config.toml
d_expert = 224
normalize_top_k = true
lr_router = 0.00143
optimizer = "soap_variant"
learning_rate = 0.00667
Below are experts of layer 4 (counted from 0) of a mixture-of-experts language model. Rows are named router (the router's row for the expert), up (a neuron's input weights, with its number), down (a neuron's output weights, with its number) and show model dimensions 0-255. Each number is 128 + 32 x the weight over its row's rms, rounded and kept within 0 to 255. Numbers have three digits each.
After each expert's rows: "gets" lists some tokens that make up at least twice as much of what it gets as of all text. This comes from a sample of Wikipedia text that the model never trained on. Tokens count by the router's weight.

# expert 18
router:169149147106093116153151163143202105134157096109092155117116149203159097169131085094131095162125148138125124069144092107111162087098162153151121186182122117130167063136180147117117109128155119147207148130177099086110120162155131114169183114054171183156065095107086121124158157129049099087091122179128155091117212138128106109099116117089187229111080064092139169137147150111175133086125101130096164134150048091104179143167173148132106148096136113118141154097141184113129104116109113129098119126118088094160166159112104157148116104158144121092163061132144173103137093146098136164120158131141127141161167163099175075111107074105127079037126102099181107130147116136111116152102140110080179113117107149142196125123128117082110122117127140165163126137137142158156122096124157
up2:094106112133114126117092175171171151140180179136098081107111102080184124135095104120081116176155168131139130108092063055117127187118107138105085130130146139138094194142098125070172153100123173190144164182085199082104097137180122111134087110076100084086133180105159107138156144135095140147067085078139155169126110113145127109078228127167112146142149201139108100121138152181131141162124081133171150152101188092126130091163108151133142096092089126162172122156157118190156006082153080122055074105109106144118123139066138143134146132131142146140132122119134151096078152064144092157157134156102095141106153180122146133140075111140097104153133183134151137135106121142116141133097138126145119104159130110148173161086100092130115101142128105173134064155145100155088095130105127
down2:154154129190164102127128093130132138105107070094110132148170122108031109136090108109097120089088091154156132087151137137113108127146214154075171117155150079114117129118173095178090160118113157104104128129118122120135134147148128147150174171144123179196101091167159116137096112153107097151110127126148128088131170126107177148126115131111108082115054172090134140110095137120158106125046122097117145108139150109107092113135122076130091173110087142156135125121175152120187177117110214138149175149126110084106105170197080056161125131185124159177129166116126094198127132141104140142115185144207135104123086130128083151168179088078119190174102142108126197103136099123173116167158098196100121134096122122102145096059110150110160082106086202170157118088107099150109183126121113
gets: "|", " |", "=", "-", ":", " of"

# expert 19
router:158089186103123141082102072114126105156113145130140118080167144167215110083185131044125075199130132156131150086142069149132125100073136141172126143147138102178173075123153197099130077124114111127118125107148125124106187176111123167099122116075164111157076101133180148113182144125135097121122111148093100136139167103104174145136113155183218120118107105102155153104128173121144125124188067138179129158159016130095144105123149138088114121058154124126108151108143097132172107128098101088116090124108142102119162106102142120183120123133167122149173142108144146091126175161081152131083158098113103139158126086097116099172118128162137116174132145064153108121128116132103111152100085122122185174125151206103143120133060087117128085072120135196119130147180088120108077187129164
up4:141150098161155139092105092115156147127093138167130102049048150194153131129137178079194108129123122127109168141164152175174131122096080141155135100095172118163144162100162166139126151096143141117081143123063100177135119083118142159121095168163163078137142161150142108098074115094183148135094141158128116138103093139148089122086138083160083156130171146092123076141156136183062127181084105126149055104140111072119128121127119133158143149135172147093131105166124178153151131166102083137100115188134127081093145125106163141092086195164162105163196105108098127145088186123176126157117120129126138202134126163124132138096112176079126143200187127114113097091142150134153152073091112125176095153101114205109135122163098114107125133147105234162126149118113134084124074071098163
down4:141136097141097092098194126179148104114126108158106175140148142108082089239144131092118127115174106112146129144187089111133143170077174094083139151176065152096146146098161096124036157194103091163191131131112153171142142167157126077082104099119132093084103067115130122129112115146125141166156111164111142144132153148160116068103104053148105083119092166096138158169112134171156158137182135177165118154141181118135159084064146138088167103168062128096103102117121127127119129157136132088141110151137139073159199108131123168199125175143069119141139196136157132151124092149106160092131142114131078192191106089095134065086057122143203159072106086139127112133115133163146118180123121170115124083139113124119108128137142117139153122181139105103125138141143141103120135145138078
gets: " May", " September", " January", " October", " March", " November"

# expert 20
router:135143127116125107180094105129097160105157118058125133104130132150141114158142109124153105173094095139121110120148106125172163123090138188171137180143145118143129204100114139078148150098147109125133100183158116155141142142149127154149133159076122197135114129154109110139170121093078082108092117168149084141105170097087103146086142101159188120153115032093156108152171146124155131099211086091072147114150087127078113130164179192116123182136118113180113176102134163136160134143140130090058139160080077129141146140122072195120146115135127149099115116116151179101129170173166130139065137162077131139108110096176083087151109130076092141053143132018149138156185137084105113136146106142126143110054129168118150126155101092077101132167159105175131090167150148093192068117113159
up0:168151104084126144122096152110138171085149099188172129123128150179115133130162090106143103167096127188176139152149150078109105174122107152099150171143156154157111116136220106159129131136147129098078131147115148088122121132153120147123174135148143062067158134193122161106099121107119078176114138113157113154117098079186105135187109192121119174073117125121125140092100106144109104103172115141043106125209108132077121116117134110129081077086103130180206124143142188147114120108057160086149131132112061198090108024107073175162129168131098098126112142139118134110111112151127135101114114155106125155124134168142092094112184155131202144122163120125139125150071079187121106137120121110142154095140154102120162147125158191104118135106062154129183117043101125162143121090078129
down0:128111122143107076158158156057092096144137118096090119102137116105134076095084108101118186193121094128166114164145100121089124159110136133145116156089164137078172125134109104101136125137065104224121076128103183154183099120127161140185148124155168138110044067079100132090138148096166101139144086101128205128139089165116136170120156123105158119140130104094158147110157122125122148113144131144108131132147170170108089187117111113126107103146133086101131107119128192094081150157111211107169184164150170124110141083145168124166123124085102148162111075088138108198139172106109141136174124164123126126101091088187096159115084096110116156154108118134146079114166186009094147173174112166102079111110066117107120098107119157103143063079093104170104109150133151116108119119133186
gets: ":", " |", " –", " -", " /", ";"

# expert 46
router:125096245121111170134152168149149117160202128140150154087164152126158071110179104102168153148097107116085101083113153155133215113111106105140128187153108098146129119072190171069127149152178094159124144141164145082139143092149134146151105137139139179174075114111109108144151116117144079118171151144130106139187144118125110113079124142148137189125063098133182087128130148170144182108130087143101097087155113135128139079106171091079122117111150120115119192095123072114101130077154135099188125085130122112175134146129083143101112127144115120116076087168149129129098162155110124130073147114140150161107186094126092056188114144068129117108137124128114083117140119126065066156116117129103095187138086141076125119186110036124080143118154123131160110127155218164130119186106145
up1:145089114144056141152143112158141161143179077102125136152105030141114063162138146107033159099100084116108149130131139122115140128144138238047160101131122149118161114151181104098079146168108113144091123161096168099119127173160097089161126146131148134163142107151147105124153129131108161116120117112156140108177124048183107128136091122094093121142095173018168175097148185140097113161123114097122131143147069159090133104138122099127191131048135141169127118146122146084078137103143111113158102144106114098193175100119169093127097112136103125158077112051102122131105169147060128122078138147106127142144155169179149177178121172131176128105150133164165112089055156065123135156166131136105093129176178155149156130119119106144140096165137151127119136104161135161114137123163176
down1:128143168129094091143133138165115155153099151148095126130124077112070121097108142119098100114099100108090151078148153143135118133126145123138128098152101210118097158127132088078116124124151153063190130167152161117167175099091133159111048146084089188128149103138133138150140159108165071153105158132144085101108134130144163113158160085161110064170112151164167093109158026088135164099127095086111187168156133105098116118115085133128142143118151112117172149131065164131155079072106176148148132105203125134150140085149133153072075113116124138162168088153153106135185196118180177110169151124152127211120070095137128133116103153145097143135117116129126136138071148075129153130127039077135115170193167141134100124143120102143087145116133161136232131106162112059131133168173096
gets: "ing", "ed", " of", "e", " than", "ling"

# expert 4
router:132070114201172082144130131170148145109134099141144156089146114143148152140194154128120092156080159155118110100145115150086125126070130123102154166154128087145170116107158084111196137113128089148118143078151093119178128117127103196133131116107195172120118087175190123161162142121092103127128147157175156152169241134104160175136134076103154109150105107153149157126084135081151146072183110138133143067147082067080149164152156134121172152117095133125082128151148100106111130157152091121131092043147075077145145124129065184166176127129160172147120163168149076089136105218104089120085141076098096153101122102161148107098115143100086094136154109143139142111150114129102082151127064111064114154099105185126180104096112085116077093160131144117160113146141182137134155129154176
up0:104126172118135105130088119160174071129065177095068153122176153131190139095124191141104093150077135082111150133132046195115151105078192117043105156049159151092135068117149154146171132150129038161166107116125170118088133137117094143142089072110186106098143150115133104128199119098117113110170162174155170123111135154158107115144201084108118105117107151128167086109134160115141178094135180145164146111130135102143130154119131183105186121108152177118140143106175130108131155101135133117108088145150144122093078122151151118108172110132098194112191109158118163164058170138111121175115130114111157099148145081150112145097185130145124104155149132081117139129067142095127205119128070163097123131176093100150137179148105118127147092148130112128149084113107144074129091112060164
down0:121104158170133079102100127158174080157106126164132169186080117093118190122124131137071102156130061097068108192117157162104116095085103181129139106152167113144112153098094159164180096179085138099120145134145119130156121131131126113100103139084110168096142103149166155067069164121100146110162114124114117095151114148122141127096188156140039136133162095145136126146049131160175155092133144161136177066137141180115125122115144115131144101101097120095154132113110138091075107133134133113135099131182154158115083049090183130078151131145096142139160086190163117051114184080063150074080108147090090128095137155135117123040129098127085098189152147128128096114129114119112140125150095129076093190111232133140147088091188120126156092151149133122162131140158130140093182130136142
gets: " South", " United", " North", " its", " one", " West"

# expert 40
router:126123128124165080129200126151113127127179116153159129096162146163156117128170118083173110152100092157135207094164069099078139100020104151153161150135141135067126152134171171138148138149089134133155040100155061165159102157116128153119146138081189150150126116093180172083122113111112155139096169130065124165139185165105095089067146101128136135131090088131117122135084167130147176178092105146127121048136091113101141149160146133086110149105109086155170168063171159151105112136089125126130122161117125158089071099111085127116147126144204147115123144166157125134074196182087107144065123165105131160121147114089169091134166147073128139140135097122153087105138115080097133087142087124108124162139109128122174146145094083127113124147114124187190081112153115136167091125139212
up0:191134180171147175134117110049112117153137101139143088150147094090131073158136127110141087144085086181143153116108072121183098149107210089091149184138102140121084125139123160145157147107106094134146131133080130104127121167149107155175102092120083120146131140112146220101176181144054106164094078107151169088154103130172155142108126163178157131095087149098105119116113135155156127078050114131086170190120136081155143156125140136129154120079146158107139138161130177087089122151143131083159145146085124121121142103093114065161148135149180102115143138124156060127075124097104182100106137143131169124109141137068064085109152085032145122124136118099150163123083114177136145120082105126091142139147126077197148115175133105208078114058103136109119094151162133094094116167145118
down0:077125129144012132141141182185104105095151122138133140153122168161087156193103097148088095123146168198177120110124131165121159138073147120131138127119111115096117157130119146075129115178100159113111162091100121075121116078103188106158181161146130120102145112128111049095094121144113120107119128164136057113095083123120118090151144124107127129138142112167156111147171107121109127155170127167160163156148148107093104154160096111101145176098124094132152133143194045183202156089108081105142179165145131141074134096144094135140139139151088101120120149129181121145179118123061103115136108160083083082134020086168156079167164172158162125102182100078082130126087101064156170133152105103132059104111132107114087166139179116090129098155163157148101136100096129161118171116123096
gets: " was", " is", " are", " were", " also", " be"

# expert 17
router:117134141129111141140112064152117142123154143092164140128132087179088133125144105115145158118107134154130151106132092128147175090117114104155166115191148163110122107132167164099112135127126109179197131126162118165196142152067131188126085116125176128138123088104190140128089135054075168101122165168095100180124164134034071167072079085134141180218100089162130169133131126112129176105154096117145136130115089042110128131160166191101098150091098128151118142077166169116078099103148106036155141173132106123124123105101122154083162134133132117105039158158132177137091153143118111157111131160091101180125145108073157114132100098092130102174128153120141104186164089123152122163103118170093140131143084143163150137169072085165157132119116096150124107099171154058115107167145192
up0:127186093132100110112112133131126138140118131165102131142123147118096117085087081150155140150099180134125112145116107091088195190169120195194133114127108159107142102064191101094087127144103072196114137158117173131137099127164131105064155133133092136154119097121082156075071100160132124130139147216096168143089157127159105115137125137076070164102174066104152163155028116161117155165149126092138128141084146144097119177128164228108106055114126112160144096101161084190082124089159162145159160136102167124124160093140145185135123096100112118167142110116136145109147171160145169129130112076136098147144113158152154115161119109117189123163104171089135109084133140128135141140156047185093120121125089097168112133124134149166135096175095143100170129060162075127102075127172155
down0:131111097101142150161112068115098093078110104129124145156133122138137091107054115132076120125134130076139176097146122167138114132121134053068110117143145150108157130120099121070132075160119125084064135140120104162161174146105099075126096128128205121107167164174125170135119201155156168133106133095031083116096107125069108154110144151104087098105138172169191086182145137118139201108145118159141147103159125065172110069173111171163105162159142165115147127149143193141134125123130061119081153079095079142185116097150143123176106158126105120086144144105138080125181049122162100101115129107203172125104092123090063167156154154132129208153118121159116116141097159109092180095152109165099142094142105133160146139111129143168123110128176087123075129176114131144110157071097126
gets: " he", " He", " It", " it", " who", " which"

# expert 36
router:110106150137092167131130117144119089121095117142129173116172125116133142156163044082180149164103130180170098068139096146178101121077155088125164135165117143187149136126115142150121163120116088103177092093136169096153089170122175156123095124070121160135156111154142142142084138125072130120096178172079120179099139170140092100111102150124130187171116117143138127180068134102150142109144120140113115097133110134056124150115176132113114170090152171137104205095113098123165148116150103105153079139166112125110142202152122164088165068137155175095131106091176143191160112177128107140120182154081150160150099148121155127152105118102086062172161109134179143161127058033119130179102107162122109191067101129079140099116035095110110062133143099157149125111127114078167122131169142
up4:112083146162132096192115122080132151081060150088121072111135093158145150128118148143122124097123134119085115142104136119083087127153154143091173138080081080127090099158154105161159107121192100068107125180102147120156111183134123100198157111116130114141098157139187135201208126086101097127102138128123145117093160153130127162167045097175068082178087164082125130147117099072157121126165111141078096124126169135173121121135121166107084161073126097127144091128143107174194217151105153146089129136139081124131067115132130170106117097103145180116129168092153104169117113118115155129121097163129103117138089145142142176160114131064105142125148117105127172200134178135176157098148121175126119231103139150085106146126164091157148115092084095144164123112129170111189142209129131
down4:156125139144181131107062118111185150164127139224107171125157178149122063150133125107079146078164145167238134083108170192161172170101146127127122098148152178117107110131138149117052164171104125168095146101128138090137112091106126094082117148079091196136142157120065114125171102159097156174123132154092138092149157067102163155140102141093154130121152124094098148163155135125143126137120187115115203148120149101115082117092087156126152137128114096159115186112115095130098089209112085130110160096135143137069144127117128182145115197104061111133164133154090132195130121091115110121137163127153136174152105113103118125094140147147084118117114093138101091136177083116168139137113108072183128071057129137175125136148059140118113096162139169129120201134144126181140148081133109
gets: " a", "==", "===", " an", "\n", " =="

# expert 43
router:172118122124111184132112104184157134108170117112115149116151151167157123127122091120177096097105122118118157103149157105119138083128073116110079118167111134134159040110138173088158171136174096145116082145125132083159172115136126147168052164144168219156106097147176131129098197113052128126099102183125092137139144163140096121082173130136139212163134111125165189164142190109103143167163095085127089086148067024123167116168140178124144087084124111113128119135160170134177086117111113134063089162135131095182138123154119124152137143124122165100188122154120096182098162137102095125081150129065111160091093128101200102148139079100130117153170097117157144147112095095133119179118073169135150132076082137152150183159131109132122132121164108087155093172141137148148107111077166
up2:112157166200121137089061110140168167146134089124194128153089120094092122060127143133138123141152143093109137142189054138115145056190068075155124145149110115098061120099113130151103124124059102107127134147100109094126143115090132110170135208112143081143173099122114161155147110164164078121112172176151149123121161124159138075124102178118124180102148161101170150113117093125080178137160116121105186119157196104139150185138091168097127113153081124149152119096168099074152129134114135032092105156127134097171163098138107117090116143162196152135095144099150133138142066140155084104139173183136133175126125085216127151146137069146118125085150154125194129109104064100104156130158096092165155052128144111111124157128151129098095171083152147109089180125119115150133147130096159
down2:103141095109153102151171180104183094114149130195112106111128101145153168154122120160142122127137122146093109089069080161084119116106163176164124100100145145090149109099088124156152150183147143135106131062146132096201133120129162169098125110128095103092117109133160175109145099110162136138116105076102152175159101090077106144128144083129086151173152069133138123170095142128051127145110181110097175068070090148114159137073135137160177134101126097107086143038117114189113129143092168206129122134146131096058081074151174107099123139127125168086140108162124153115152183149126151130147190100097136088086164111097122132118143162119115147130113142074049126122128152077158150042140162127171084097141160145064136184082111180074100138141143141100119148157136123190133131101189174
gets: " and", ",", " or", " but", " &", " to"

# expert 35
router:134131136147166122133136120149128116096121109109105115054104100201111047093130091041107096147201162117127076096204141170085155066106121131134147164173148115125139082134096173110109076147109108135163094118169113140203152212142169163167146162104170164147142114127146123130095109104104044072100146140106083102111150139137087139129165144177102134153144088151128140165095142079169177123131143154106128083130113120104132094145147176183104136088112121174067164143110109139154116100150144113141173092125076116101156153107128154139119165141153154150078160108205190159076110179199098167101155093072150166130140114133100095128126107122137095077144142125174165152084119113067154106108069181125113150122119155131164149139151099154058124121134102180123125063124138126117142075147157
up4:099111130104185127159093168139105197076155083134195158155126203124196139143118112148145116155148093162099161060113151078051076072102177085100152125111155151046139155078128200105134135153151147113144155079152146045163170123114105157134103170092107105102186114119088137094118153119132101098175100110123053115123094119160138176119052138162133118174059111112147150087190161104164127138154128175121138128154181104135181128099170098181134157156129113087141141111140161157166136114097153074151165127107163123190187111098115097138113093182130147171108108106147147115067180094127067104106158092158144115129156148076146079100097127095139105097106143152129165131124097169147149126160153117154097099110100136164185135127151144126172113139122177097151139124128105144159178142131156
down4:195169089104138079092190162109144080124181113141117131163111149131104160101088145123145154147090106140148113151122124154156102163141141184124170119179152193064076108199120122096113175101053030140071078109096118123124124139123094159121167128134149125101117119089091199123131157158119119130156128164122155118078085188107081123043076179122145113145173158086143171133088148111120160126141140138121136112121104104153130144151133159102130131167152093090125073142120144132145123137138167115097160130108101130110097127162154128078083126126133129164135065074118176089139078118121059130203097122081125158170119177162073090132090089206111141100140043126140153136145141177108123150150158173117155072158072110129120122144182113182101100148114082180156089120140117092090093140119122
gets: " (", "\n", " =", "born", "(", " Born"

# expert 28
router:141065155155056188114125118209138072112177110122147136104127182190159192155176128103164127147154152185159139094175114138109091089066171176119167126123133135110188189128080149088119130131104106121161096089125123157102102154087129138149136125065160165141119132181131115180163145120126119102118131140120153124143090163127116180113162106158095175148035096083118105185130100150150166123137040114113097082131069086112160162180156133167128103118110089122153163128144135147121089129112104100129086164127113155167086136127122120142084083160134175125104105103155137076042097163126117117078182134095114111133114153131098084135116120138087149165092104085189123133119061055113126195143105166116159144145045146113169102168153131162149145148138102102177117145160128119168106103116133
up0:104207056104115090146181061093070126066141105142092122111112116124143196100216118111186120103046150067112124116162106085078106096120149054162071094138095096097179147123140105151086164141148106131127130066159084130098174120154129190167121075172088117141139171107092140133140170155117138178075120164086129123120126180134063140094125191115143106167079145161138168117129142145112115138129161118132116109103133130121177154146151150144172128150128069108105145120142133167112108121139143113151109150144096163107122161094164212093125114101176125133125108109180086062091163109119138198149118101119131107142146123124154166137098123129138182141122107117105103182169098160157162148128139173172128108065127090185173112158134127108175144093117103184109091139121110156181124087105067
down0:122072152092155142137178150104093151152087168181131112154146094173170070111127159124075178188050104138121108135120145170077106153125091126137161106103161178146112141132118184120146171140138122158136092140140102173101125115114112129226167153144155141154182150112103111132080142122089145199123164152129181161208119123143153155132123134114079154109121137114121126182146140135166141157091166095168128102139176105103091140116128174153090169143165170111149153089119109100205195146120078132219104108173133138101104117106153164097151155060066118119099147157135121151105157096108154229153114104161207164092085141083164133160150170078137113159124168122119074152143139102122177092157144084174162192088144115096162129154154110151149097127159137133145081154140146124130147170103136
gets: "t", "d", " No", "m", "b", "k"

# expert 38
router:151086110135147144119180118139091103185190147117131189086122130153175095160139083128194076102131178125106102110177118141102169111121093109136134165197148089155120086136145109114159154105115114107133156212129104115152159165119164139105075132081151153148121120098137108136154141123076107096105099129109108089178141167135059118072138113092079159142118095127159142166167155114160166096144094077099060075138074163113156091182152150138143126071101118183115143098114173128109128123152102136093071145132090135097143136079128194165145137128164203149154108152174110166080157214088100105110143145140122135101132168118126123164094110098077110195114047062135139146129087150124150133068125117078173165075151158144146128133134078068106154166194102119117095133163176124123100085154129
up2:184179142129141158116161146147086170117152151125114132158131135084121190060128137085106153116112202101093116115154132143111070104146118166050122113088140135178153130091083079120127139172165145098189132145163171109120195173198123114104067079146158167137138112105177117112183089106101177151091177149130138102132099050155127191114134094139131117137103157151175149102158050155146139127138115132091093117109126113101103129109093085138067146114101148167075145097091112155157127105139137156102132104112132132157169192133120110139132127184135145207177124084069153129090116122115147127076086180091099083171147103131058149163163103071139112117171100153178129132117128078108156166103187149103155131075121124143153055127120100120108117145096151159130083101184120159141171098135061
down2:183116184178154079114100113145136139145137121108166121059112110133166114161109154132101112114163169079120198094142122052121152133096114127123120109093183113159129125212104096128133152136095129119102158106109054112127173127114097119102133083132070106123126189085164112119205149113129165104160093119131167160100080144112121141162112191134086078103137203157115104140070149154099147137100065150110090100167174111169137128185138111136151139158100142136161108202122148186169125136084098085108131101173139139118160188211123172152113105130132094138159153140137171152156179110149056150089161072215152148136140084133175120170137145102112103159111104114145105104118150143086138113096172076126071098147067121157119137158087141079163077054102113127092117113120120142108114098113092
gets: "-", " -", "–", " /", "/", " •"

# expert 47
router:194155107170139123144151107175119112158179102100161135110160112162140146175165138144190111138130157158108144096146103111138159096094152152142116165214099102135135143093137166112175117171131132110194087158142114108142115142079104121091069119088160184126136118153170162135175145142139111131093125155174127143106152141146136136121142067133165156111048049104142147170076121073185140135113085180131102097131088040097159161136118144113182135116108081101144151097157128125061124126173116118098171099120097116106142183126132164114108159134190111142114138188173116156113100099071061115062114099058168148107180093154145103134127125113093053082157114129149098092161055127124115136065097141133174110059066119142172081145126123136090086113128111119148119139166125112166184185129136
up1:119125167141107120137144175108144052125103162126155118129090104104086135125160127111145142145160145178108080130132117154131168158112114114133088157149129158103089129126104111146145110148117151127184128160164086129101169135136103123132121148153158133117098094109126172098114170070056150106154111201188132163084091102149189155160161161059165137103125157155129116132131134140125101132094126144158159083136101100093155086145132139147176114160048143097182164123146099129179119096079224188094037122066112133141139173116106106169132134104143150100154142141133172090049051169120112148140102085164077151120130128171104155083091163121131129102130178083099130113170142116163191113131114113170068112137131141124116097117249117123150123083233132103100140119084119133121122165156185
down1:173116160162155118128111097119109153146131126131161214114118125173179120173144128097057125082113081146176134116169118144083119159117108139155119142146189124140102122140173115104079153141111173213147104103136129115105148128139117110145076044117136119171148138162126089142170101125158199076171111190152139136122116164146152164116130162082134082142076098132150144076184157163134135118112076125125095167102059171112151122134187083132155121100132110143111150120135106094137082185131119108064156086148134131118115117164169144067145174136076138158102063107118043131145107127120179097104087194116084107100114046117109103099112173159151114091162110128155175105099131142066214141161169105127092103126191087108108115137111101143104137092172141132194141190132134157122098131096165
gets: "th", " first", " two", "st", " other", " all"

# expert 30
router:090095114147100151132153136158136085146193082104128153119131157189091069082152135084199167091130120152166147089172114163144136098118123191117175156179190081074168106107156148052155120117176119166149128113143145141140130177169117149127158150088134140152099124143157112129117125119048060116138149167133104078124111083125126155115099111075096152146073095155151120171073125136111152104140113137073083097177083120095127157169132145088077170111116097181117149107078126132128074154137101126082127144114095119097174146113102172155106091118142122165135201106156186147116137160155104190132142149092178072144142130129178092197109106044098101115149131115141052141152108137077066183077096137141140147099096157110150109194123109122119107099139107157154108175162170125124177119102133
up2:137157152156144152078087123131123132184124154086104077127116164120072106096171162144163131071166127099115169113092110169094164151162110131098092097127164142184136091137119123100076100121084130144122152161166145132081154143094168095113097154097090105135122038088112121127122086145159111139104143130152133166139136158173094160132116111127186086109089147072152090117097111192113153155129079127126162121104145132157125160107184083082137126080183135188096098059078106115166152143111085090111095121148128171135102121093134133141115127152134159146152136110111032125128183132185148101125148190146173148105133116176104077092151089147146137129103134115150061102164048133083145207195123120166105165048075125115169166204111154121111156105131094091092197122097144115147114075106121
down2:156075145161140127146163093143181081108118118097161068157115144126064169145053175135046138104121146190110147136080152145117172138093164098159106070154147148112152150102148120087189137191144110103145135091139100179158141102156125115122114157122119146118198170173151105110184079110165129143160122144107137135138144124075170127151153128092143165102142191125181189138123146172100161148122107115101112106139111178137158142157056163102185155154059110106166150164142062099111157119135094103179149112139137139125169112120112166134202106126116077174118127149180190125203078115115147116087085120130165192124159134163164159168192135145129084091123121115124135144151150065088126117129167110166129102132109071058134074159108187155119159116140090121130125094131055099108116151121113
gets: " by", " of", " with", " his", " their", " to"

# expert 41
router:145130142150124116145190116171108109149145087094147182060134158180156133126197062079163152105119180144106115111152138158124145088138141119134187165213164144174140070107143124103180071169120111154136121130188097091199123135117109155167138180091237156144113110183176144157115122114077062100098114167155159125111145155073064119119116169096119158141058074127108086117112171133156125095111104158129171087130126063096112102127183157081110154104098140146096155051123123098122149106139130120061155108130119149168140142134044128141123124124141116134122174115151108155117107143089063110123107144083122179106121129120130122092117120093113156077131141119152104117098118110058107211107149173085166158112104127103152103154106107170118110164145108198106119116145128107155106106172145
up8:150089154174162125053149106135114087087081130082160113160085172133212095138134116122117085060114118148130109162075184153094090070122098121128155063087059190167099111211060092131122089170124218123137196145152102120164121115101154111181109166117138115131085151117206138125100140084057139146140179090140122155123122154139180108099113181160123127171136111183171129114159110126140102139130121097093098155096096106145170142173124095122098126164068142112086153104180089196113156160107075094096164194092084154143119133140093127136144106123091147127147138149128144100146086086121186157140111076131143090137166129137113108160153091088073110116168087113115137118141090087128148133119169115109122119175143191097174108143103159174175139139112123106148120142131118146135109113177129
down8:091124070151111107122117158114181147120102136136122200078086108161142108114144122137107205133155105151107140127156115111061069138117145155166085173148168128114121141126083107085116084188155203120162086203111119106101097170093138141120137120104155116112114138086159115083118125188110061077129098139036092155137171109157109160100168108156116178158064167129085090123123185074117136142176179090142136133130134129060110133135127145136107070108110084129102123115119160143087123157134151097098138113096188136104114148182164181148178145143185180123115060100122182148120085107120108167131109141144176142141093145118139087123138157145196150122154182142066078143137161083149097069127042136097100122096124116169139079113142088117141105178115091154151082140118086158153082115119141
gets: " A", "\n", " S", " B", " ", " K"

# expert 16
router:123088156135129139118164111159084143131166098122096127118123092181163128124155094117172087112132116136130124124162110133126148083110071169152105169179136100142161113100167137077188115151087122157147087206094142082104138151155141164167123158094141154117123134190156131099098161114132110126113140143120095173112154163122098164066140114080119161158097075080113129117153159072132181095188117129101151077147082117089183130193190171144146168098163171168073145063135161151192132117130136123119118092188101062117161082162117146122133152169083146112106090082173192149125151158139106116068158119112109168102132086065149072116102138067145112146128072100170119092141137063114097115124114180107202132109102150108117098193142081137084085125151119166137092167210148123101095136161127
up1:171155207127131146219101090175126181121126167120106129110154068146138162128181091160130106091158152135115116098171159094128112152149041149137082182068170108145129147149118124070177096085108122192140131066129124115133120089156146137111093166141091107077118078057089173110061128104092103126134120135159171132137175152130109127165122117133152119103167117152119065143092105108116097140148101175093071135206128180178097123142114118111161110147144148120152133187150162087104077116137072137148057144145097171094167109167110101146180102174180165134149106203096144151115143127094158148149128185093153049164124130065189156158106119158163128157094105130090111121097175121151120156109151109145105143134109125096140164153136193113211121111128150113119150125101131144143135101143157
down1:128185088151159172114101142075092116123161096136087101157103124120147136108096149139126115122130122078105141119129181134105128108156143147131049104107173180178147052127147115130062074188145125139127123108103156049138128145157094121133140122103118109158136154167143112167098148108094132129052094147120129142092149141131085048150154151145083153139115165121239184163172154099136159160126135166089049161152117102110143127136123150171144144101101071125089145075071114107154143140101082157121115071151116148123101107106151175098121088072169107097090117105084118158157136150198144170109164150149078142100086134148094122108158103058128130183157140101110103120165142129171106074171146104148178109121116139090125060079172155170107197153172185143096183124111083095122137157109106
gets: ",", "),", "\",", " including", ";", "—"

# expert 13
router:186145186173108126152101137141110063142123097129101128126138120143125094054135082149141136109093144167092104091107086069121134124082122094132106109197104110118113105087156180089174111170175101153178117127146106097132133151105119149171104125113136157214091069147160100127135161148151065156145103214153114138088135157124092164067139128144148148128138112105134132142104170146147188087161039132105096082150088133088174124145127139112146164100124146139130130124100156150138108105147092094117177121154097137125137129135120173151165105182143138159111131113131134121129170126158098171085082102098151156138142140121172083119117080131143147121128131125154045147156118105135139185069094141097192126095099171132207089157112120101046100160138107128195086120218196086180124214132151
up1:155147133089133105114112074102098187140181116182119119134066171137147113161132095123163118075084138183112103124126178152131125172028100075162157167147112086115115152049171171132109189111118132156180148121074106136143126130119081168060156134094157124137125112111143125139106074129136053137106091113146136057097161134144073175126145097059122130145188116181137117165142136106157143131164144141079096126108144095167169112134157099178175164129142155133106140138112121104132179150164209166136157094154051073170073168149101121143156100076118128091113091097128163103113191120138138119090126135122141149131116105118134126137122142102149134116061105085171115165085126103079081109111149181128140145086149104059153111118135099144119082125096086135078191160101141151160189172094118
down1:161127148156136093190129046141130162104112093133121091089197111087098178129067175136103186132163101089126147138070080084136174149150141143113102104110141169103143102114150131074121101137146121082148121136129141139172163114084104142176090128124117139093194081123085086181124090168120187112103107138154117114162054098130121123057096160134148139142091103121176136120125129161152133127053135152097161117085161190119097133122126157158121144100147115095198147161062122052119095102108117141099116075092131135120154110099159139070131136153146153166131093151114121173093137133160164146114113202105175166064092142087111155120193148147093127117156122110160115135100112125197110142134050098156139127108118201175162113169105192212147119152150181103106108124096134132145131102193141
gets: " the", " of", " The", "The", "the", " among"